From a checkpoint of a small mixture-of-experts model trained on Wikipedia.
Training: a variant of Muon for the experts, 670M tokens, 9862 steps.
Below are experts of layer 5 (counted from 0) of a mixture-of-experts language model. Rows are named router (the router's row for the expert) and show model dimensions 0-63. Each number is 128 + 32 x the weight over its row's rms, rounded and kept within 0 to 255.
After each expert's rows: "gets" lists some tokens that make up at least twice as much of what it gets as of all text. This comes from a sample of Wikipedia text that the model never trained on. Tokens count by the router's weight.

# expert 95
router [106  97 219 113  95  87 126 123 176 144 131 112 164 127 149  80  93  92 131 138 125 112  98 158 100  99 133 128 129 150 153 122 191  54 122  98 152 123 149  73 114 132 114 135  75 151 168 142 148 148  90 164 137 117 136 149 141 160 134 108  70  85 200 153]
gets: "1", "2", "3", "0", "4", "5"

# expert 54
router [ 89 105 195 120 155 138  91 133 139 146 152 161 109 117 140 101 105 117 167  88 156 106 105 162  55 112 106 159 160 115 181 109 127 109 123 168 149 174 144 107 107 111 138 140  84 187 134 134 126 166 112 101 120 143 153 121 115 133 166 145  94 104 166  89]
gets: ":", "=", "-", " including", " as", " of"

# expert 86
router [145 114 155 188 174 111  71 150 134 187 144  79 116 117 151 114 133 136 166 167 176 122 142 150 101 115 163 175 168 149 174 105 124 131 148  96 153 154 140 151 104 156  91 139 188 150 176 143 187 161 129 173 129 129 149 135 113 145 147 172 109 105 218 128]
gets: " |", "|", " List", "See", "Early", "B"

# expert 16
router [ 94  55 169 117  85 128 119 103 170 160 134  64 110 170 166 126 161  98 143 140  96 135 102 135 150 122 132 115 149 167 138 131 119 128 140 112 148 120 113 115 121  87 124 128  88 132 169 150 117 108  81 156 136 114 108 155 139 138 115 148 150  81 152 101]
gets: " was", " is", " were", " are", " been", " had"

# expert 69
router [132 162 145  54 136 109  74 139 137 159 140 131 179 127 127 128  79 134 163 146 111 161  99 171 132 148 197 189 122 133 143 172 137 130 111 119 141 140 182  93 122 119  95 105 148 166 153 117 165 132 111 177 104 118 134 127 169 185 126 105 108  77 206  99]
gets: "p", "P", "op", "M", "B", "ip"

# expert 72
router [151 116 183 132 142  93  88  96 163 131 112 120 180  89 158  80  73 151 184 102  78 143  92 157 118  54 174 144 137 156 127 148 118 137  75 108 158 133 146 127 102 148 127 125  80 162 152 123 114 161  88 145  97 143 187 147 130 158 121 156 141  55 223 147]
gets: "0", " New", "5", "3", "4", " +"

# expert 76
router [137 113 129 118 126 146  92 148 165 152 177  97 162 123 204 112  84 170 164 136  97  82 124 122 108 129 106 162 169 162 122 134 139 119 112 162 134 133 191 108 125 109 127 115  99 169 162 120 147 128  94 167 152  89 196 171 156 103 129 165  90  59 206  72]
gets: " |", ";", " Candidate", " /", " —;", " –;"

# expert 93
router [119 140 159 162 139 150  93 148 159 132 141  85 161 155 185 130  51 111 157 133 106 115 102 158 152 108 164 140 163 136 122 123 115  79 121 155 146 125 167  94 131 153 130  94  85 169 135 111 138 146  61 154 158 159 146 155 115 128 153 132 126 107 179 120]
gets: " ", " —", " advance", " Lemmon", " Notes", " Mount"

# expert 66
router [135  70 131 117 154 111 102 134 119 110 112 119 142  65 125 126 111  91 102 131 153 152  92 159 108 100 158 170 214 156 169 144 118  99 119 113 194  79  93 139  94 128 104 155  91 177 182 130 134 132 122 167 169  88 187 173 111 116 108 141 121 115 133 103]
gets: ".", ").", "\".", ".\"", " .", "\")."

# expert 85
router [126 139 177 108 124 121  94  88 143 155 128 120 132 103 130  94  97  98 165 115 105 129 105 162 125 130 205 157 187 182 202 122  96 131  58 143 172 104 184 122  85 149 115  82 122 115 169 144 150 128 113 206 154  99 174 179 117 156 138 154 123  79 212 107]
gets: " (", " \"", "/", " '", "(", " ["

# expert 92
router [130 109 169 113 105 119 106 111 112 117 126  84 132  76 172  46 123 105 115 136  95 115  82 157  97 110 237 151 163 122 183 139 115 135 125 122 167 132 120 111 112 117 156 129 153 169 145 158 139 184  89 200 146 123 134 148 144 139 114 152 110 101 143 114]
gets: ",", " (", "),", "\",", "—", " ,"

# expert 59
router [155 148 199 112 119 166 119 165 141  84 107  54 114  84 128  98  95 115 134  91 153 123  90 156 149 114 150 161 175 122 205 152  89  75 128 130 200 130  84 118  99  85 122  76 122 127 115 124 133  92  78 162 139  51 164 149 119 142 150 112 120  71 206 130]
gets: " |\n", " ", "\n", "|---|---|---|---|---|---|\n", "|---|---|---|\n", "|---|---|---|---|\n"

# expert 62
router [138  82 143 131 138 120  67 110 185 110 133  60 160 157 183  98  88 107 170 153 131 128  94 191 134 151 205 129 178 136 122 150 134 110 131 146 169 123 156 111  57 164 127 149 137 210 182 191 143 157  84 122 149 126 131 162 126 167 150 120 131  74 143  78]
gets: " the", " The", "The", " its", " their", " his"

# expert 78
router [159 126 176 130 162 152 104 116 133 103 122  61 136  70 161 130  91 141 175 132 156  91 137 144 119 107 232 180 149 155 198 161 167  98 125 158 136 119 102 126 116 109  73  99 112 109 164 135 137 194 139 136 171 131 139 159  93 173 127 109 117  91 129 147]
gets: " a", " an", " one", " A", "A", " another"

# expert 90
router [100 145 133 135 146 122  95 166 155 108 104 114 170 130 144 110  74 148 134  98  96 176 131 145  91 131 208 204 148 118 157 123 133 103 110 194 225 206 130  82 126  95 145 107 129 133 147 148 105 117 121 133 145 144 172 135 110 157 132 106 156 112 199 108]
gets: "ar", "er", "al", "l", "or", "el"

# expert 32
router [153 116 161  63 127 143  61 148 130 156 139  86 172  82 166 132  56 139 185 119 105 109 127 178 136 107 113 199 172 142 147 136 175  81 132 142 160  98 137 114  91 136  87  92 124 132 169 117 159 153 108 157 144 115 172 132  69 122 122 112 101  94 185 141]
gets: " |", " (", "\n", ";", " –", ":"

# expert 36
router [134 107 163 142 116  94 147 111 124 127 116 100 173 174  98  63  89 127 145  94 157 124  76 179 100 105 154 189 135 165 124 128 122 150 109 146 170 189 135  98 122 124  99 101  99 128 129 149 109 128 146 169 108 120 159 165  99 125 114 134 135  96 219 107]
gets: "5", "4", "6", "3", "8", "7"

# expert 79
router [142 190 151  99 133 109  48 145 209 111 163  99 133 158 125 137 103  94 122 134 134 127 117 122  99  93 154 182 164 115 111 139 166 123 101 124 165 130 147 131  96 114  96 169 134 151 182 153 151 168 114 167 144 135 176 192 159  87 104 107 150 139 163  85]
gets: " and", " by", " with", " or", " but", " &"

# expert 73
router [ 81 145 176 106 128  68  96 130 174 104  95  98 142 138 139 103  49 101 131 146 138 108  79 131 141 113 144 144 147 110 153 118 143 141 164 156 139 121 130 132  91 140 129 144 116 121 139 133 115 126  94 212 173 129 144 167 149 136  97 167 141 105 198  91]
gets: ")", "\"", "),", "}", ")\n", "\","

# expert 46
router [125 136 183 100 125 103  92 151 164 102 146  95 153 154 137 144  66 124 173 123 130 107 158 174 143 105 151 148  94 191  96 143 136 146 133 148 128 163 110 143  74 116  84 109 105 156 131 183 144 146 130 161 148 140 129 128  96 145 131 119 125  95 184 115]
gets: ".\n\n", "==", "\n\n", ".", "==\n", "==="

# expert 30
router [ 81  45 193 152 142  99 114 179 180 137 122  76 156  98 166 107 104  97 195 120 110 122 132 158 106  49 175 196 134 172  85 145 127 119 117 163 168 186 113 140 120 155 103 116  91 124 134 137 149 118 111 161  97 161 149 121 104 174 109 127 150  57 182 124]
gets: " more", " most", " War", " so", " a", " no"

# expert 84
router [130 130 165  95 114  78  83 157 115 134 160  66 145 114 136 122 123 159 146 149 134 155 109 141 115 113 206 102  98 208 160 145 139 155 159 126 137 163 187 114  91 133  99 121  84 162 152 157 127 166 126 157 160  98 152 121 129 126 145 112 134  58 194 135]
gets: "a", "i", "t", "us", "is", "as"

# expert 55
router [107 134 177 122 148 122  89 165 164 143 171  44 150 120 180 100  67 124 118 122 129 100  92 135 158 131 152 173 152 114 150 184 122 133 146 142 153  94 154  95 100 120 116 139  84 172 170 136 152 158 115 154 160 121 142 189 152 114 104 133 116 107 180  87]
gets: ";", " and", ");", ".", ",", " but"

# expert 21
router [115 121 209 128 128 103  87 143 186 118 104  72 171 125 144 153 122  98 170  99 126 156 120 142 159 126 157 148 167 127 137 145 156 101 114 169 189 170 140  97 149 103 129 142 101 162 130 194 143 144  92 178 211 121 119 178  97 144 174  94 129 116 255 114]
gets: "0", "5", "7", "6", "4", "8"

# expert 89
router [148 137 150 150 107  88 123 109 160 125 161  79 179  82 123 114  46 114 185 145 110 114  84 149 157 116 175 191 194 150 163 129  92 146 126 109 153 147 189 117 116 143 133 164 120 118 144  94 158 131 105 153 163 110 138 153 122 112 155 148  98 100 228 123]
gets: "0", "9", "1", "2", "8", "7"

# expert 65
router [121  75 169  91 138  86 150 108 151  96 152  94 127 115 153 163  46 106 164 142 143  94 113 127 136 130 175 151 131 147 182 143 137 155 100 162 183 134 136 147  91 145 117 125  56 140 175 106 119 147 115 104 133 132 125 183 131 151 137 136 115 166 181 125]
gets: " was", " has", " is", " had", "b", " have"

# expert 63
router [136  88 168  91 180 155 128 135 139 105 136 103 130 113 100 178  94  62 116 147 156  95 155 140  93 127 195 116 146 175  99 144 127  98  84 117 137 197 139  72 146 125  98 107  91 127 135 104 123 147  90 113 150  74 174 128 120 145 165 177 128 125 150 164]
gets: " to", " not", " also", "ly", " would", " well"

# expert 67
router [147 118 142 116 178 156  94 102 113 140 175 116 119 116 169 141 100  69 114  99 131 126  41 171 142  96 121 181 201 178 137 129 121 146 146 132  97 144 137  87 150 137  72 105  94 172 174 152 104 139 136 140 171 139 174 185  73 200 128 157  78 116 176 135]
gets: "-", ".\n\n", " -", "\n\n", "=", "See"

# expert 38
router [136 130 129 109 116 111 114 153 160 156 183  83 128  86 143 103 108  90 151  92 124 125  88 179 123  74 210 135 139 141 161 154 148 128 156 159 167 163 118 137 125 107  83  65 119 142 171 146 145 179 125 135 177 124 116 149 122 137 120  93 121 110 158 143]
gets: " the", " his", " a", " its", " this", " their"

# expert 91
router [105 156 119 147 186 140  61 130 153 118 135  96 153 122 170 110  54 123 166 156 148 140 146 157 106 110 138 166 138 126 150 139 138 109 158 126 167 111 171 100  95 125 128 159 104 204 171 140 169 149 126 149 101 135 157 137 129 147  90 154  96  92 180 115]
gets: " for", " played", " won", " in", " with", " against"

# expert 23
router [ 99  86 152 130 134 138 104 124 184 128 111  75 137  60 121 127  96 166 182  83 107  94 146 150 135 105 186 135 150 158 144 129 122 129 105 136 215 125 152  47 109 155 139 111 133 192 178 133 126 179 118 167 116  92 116 154 138 161 127 116 133 109 189 135]
gets: " ", "5", "2", "6", "4", "1"

# expert 87
router [137 146 163 130 117 128  39  87 141  91 126 117 128 115 118 103 117 110 199 137 124 133 147 103 112 114 133 172 141 144 168 141 161 150 118 121 171 142 153 122 105 154  73 156 111 113 152 149 166 150  74 150 171 170 143 156 106 149 156 150 105  71 184 155]
gets: " United", " National", " South", " World", " North", " Grand"

# expert 74
router [157 115 172 103 127  80  62 140 155  98 144 143 153 115 174 101  81  83 138 111  67 102  92 110 154  94 157 200 171 151 206 148 168 101 130 158 145 139 160 122  97 132 134 148 121 140 159 143 124 147  90 190 173 147 110 158 142 130 124 151 142  75 196 113]
gets: "2", "4", "5", "3", "1", "7"

# expert 64
router [130 142 138 140 135 134 127 144 185 104 169 120 116  61 183 113 152 128 120 144 164  59 110 159  86 117 173 157 176 173 130 156 124 160 135 159 133 126 177  91  63  87 108  87 109 151 143 135 177 175 117 142 181 119 171 173 102 168 139 177  70 120 194 154]
gets: " he", " He", " she", " She", " In", " they"

# expert 11
router [150  96 192 119 101 115  88 118 116 147 141 123 154 130 179 113  94 117 128 135 110 125  81 164 125 110 131 140 157 218 164 135  95 102 141 192 156 156 204  59 130 150  92 122  97 175 163 143 154 143 121 163 130  86 161 185  98 129 126 152 135 106 188 125]
gets: " of", " for", " on", " between", " about", " in"

# expert 45
router [111 148 159 135 159  85  92 153 129 114 111 106 139 113 166  84 112 144 153 136 134 118 130 148 127 108 127 192 135 152 161 193 105 111 129 131 132 121 124 142 123 129 129 126  92 125 158 127 171 189  88 168 160 147 127 176  96 113 143 150 106  65 183 108]
gets: " |", " -", ":", "–", " –", " /"

# expert 68
router [128 128 150 114 117 119 124 137 227 132 141 103 130  88 167 118  85 116 186 104  97 138 126 146 121 117 144 129 230 133 126 156 136 101 135 147 127 140 133  82  58 116 122 129  81 142 133 144 163 148  67 160 162 133 143 180 111 122 116 110 152  85 179 132]
gets: "0", " million", " over", " than", " per", " about"

# expert 7
router [134 115 140 122 166 109  72 144 175 180 167  96 147  79 146 105 112  98 163 109 149 123 113 157 116 115 240 163 109 109 129 147 141 123 100 167 184 141 166  95 101 167  94  90 127 155 221 138 119 187 110 177 158 137 163 165 128 182 156 112  96  85 175  99]
gets: " other", " two", " such", " several", " of", " three"

# expert 28
router [116  76 153 168 119  90  63 112 148 110  97  91 199 120 113 110 156 101 147 153 191 119 111 175 114 138 164 168 190 166 123 140 153 137  89 185 125 134 119  88  88 139 143 152 101 168 128 151 150 134 133 128 129 125 107 118  93 122 123 155 113  80 177  95]
gets: " first", " second", "th", " third", " former", " final"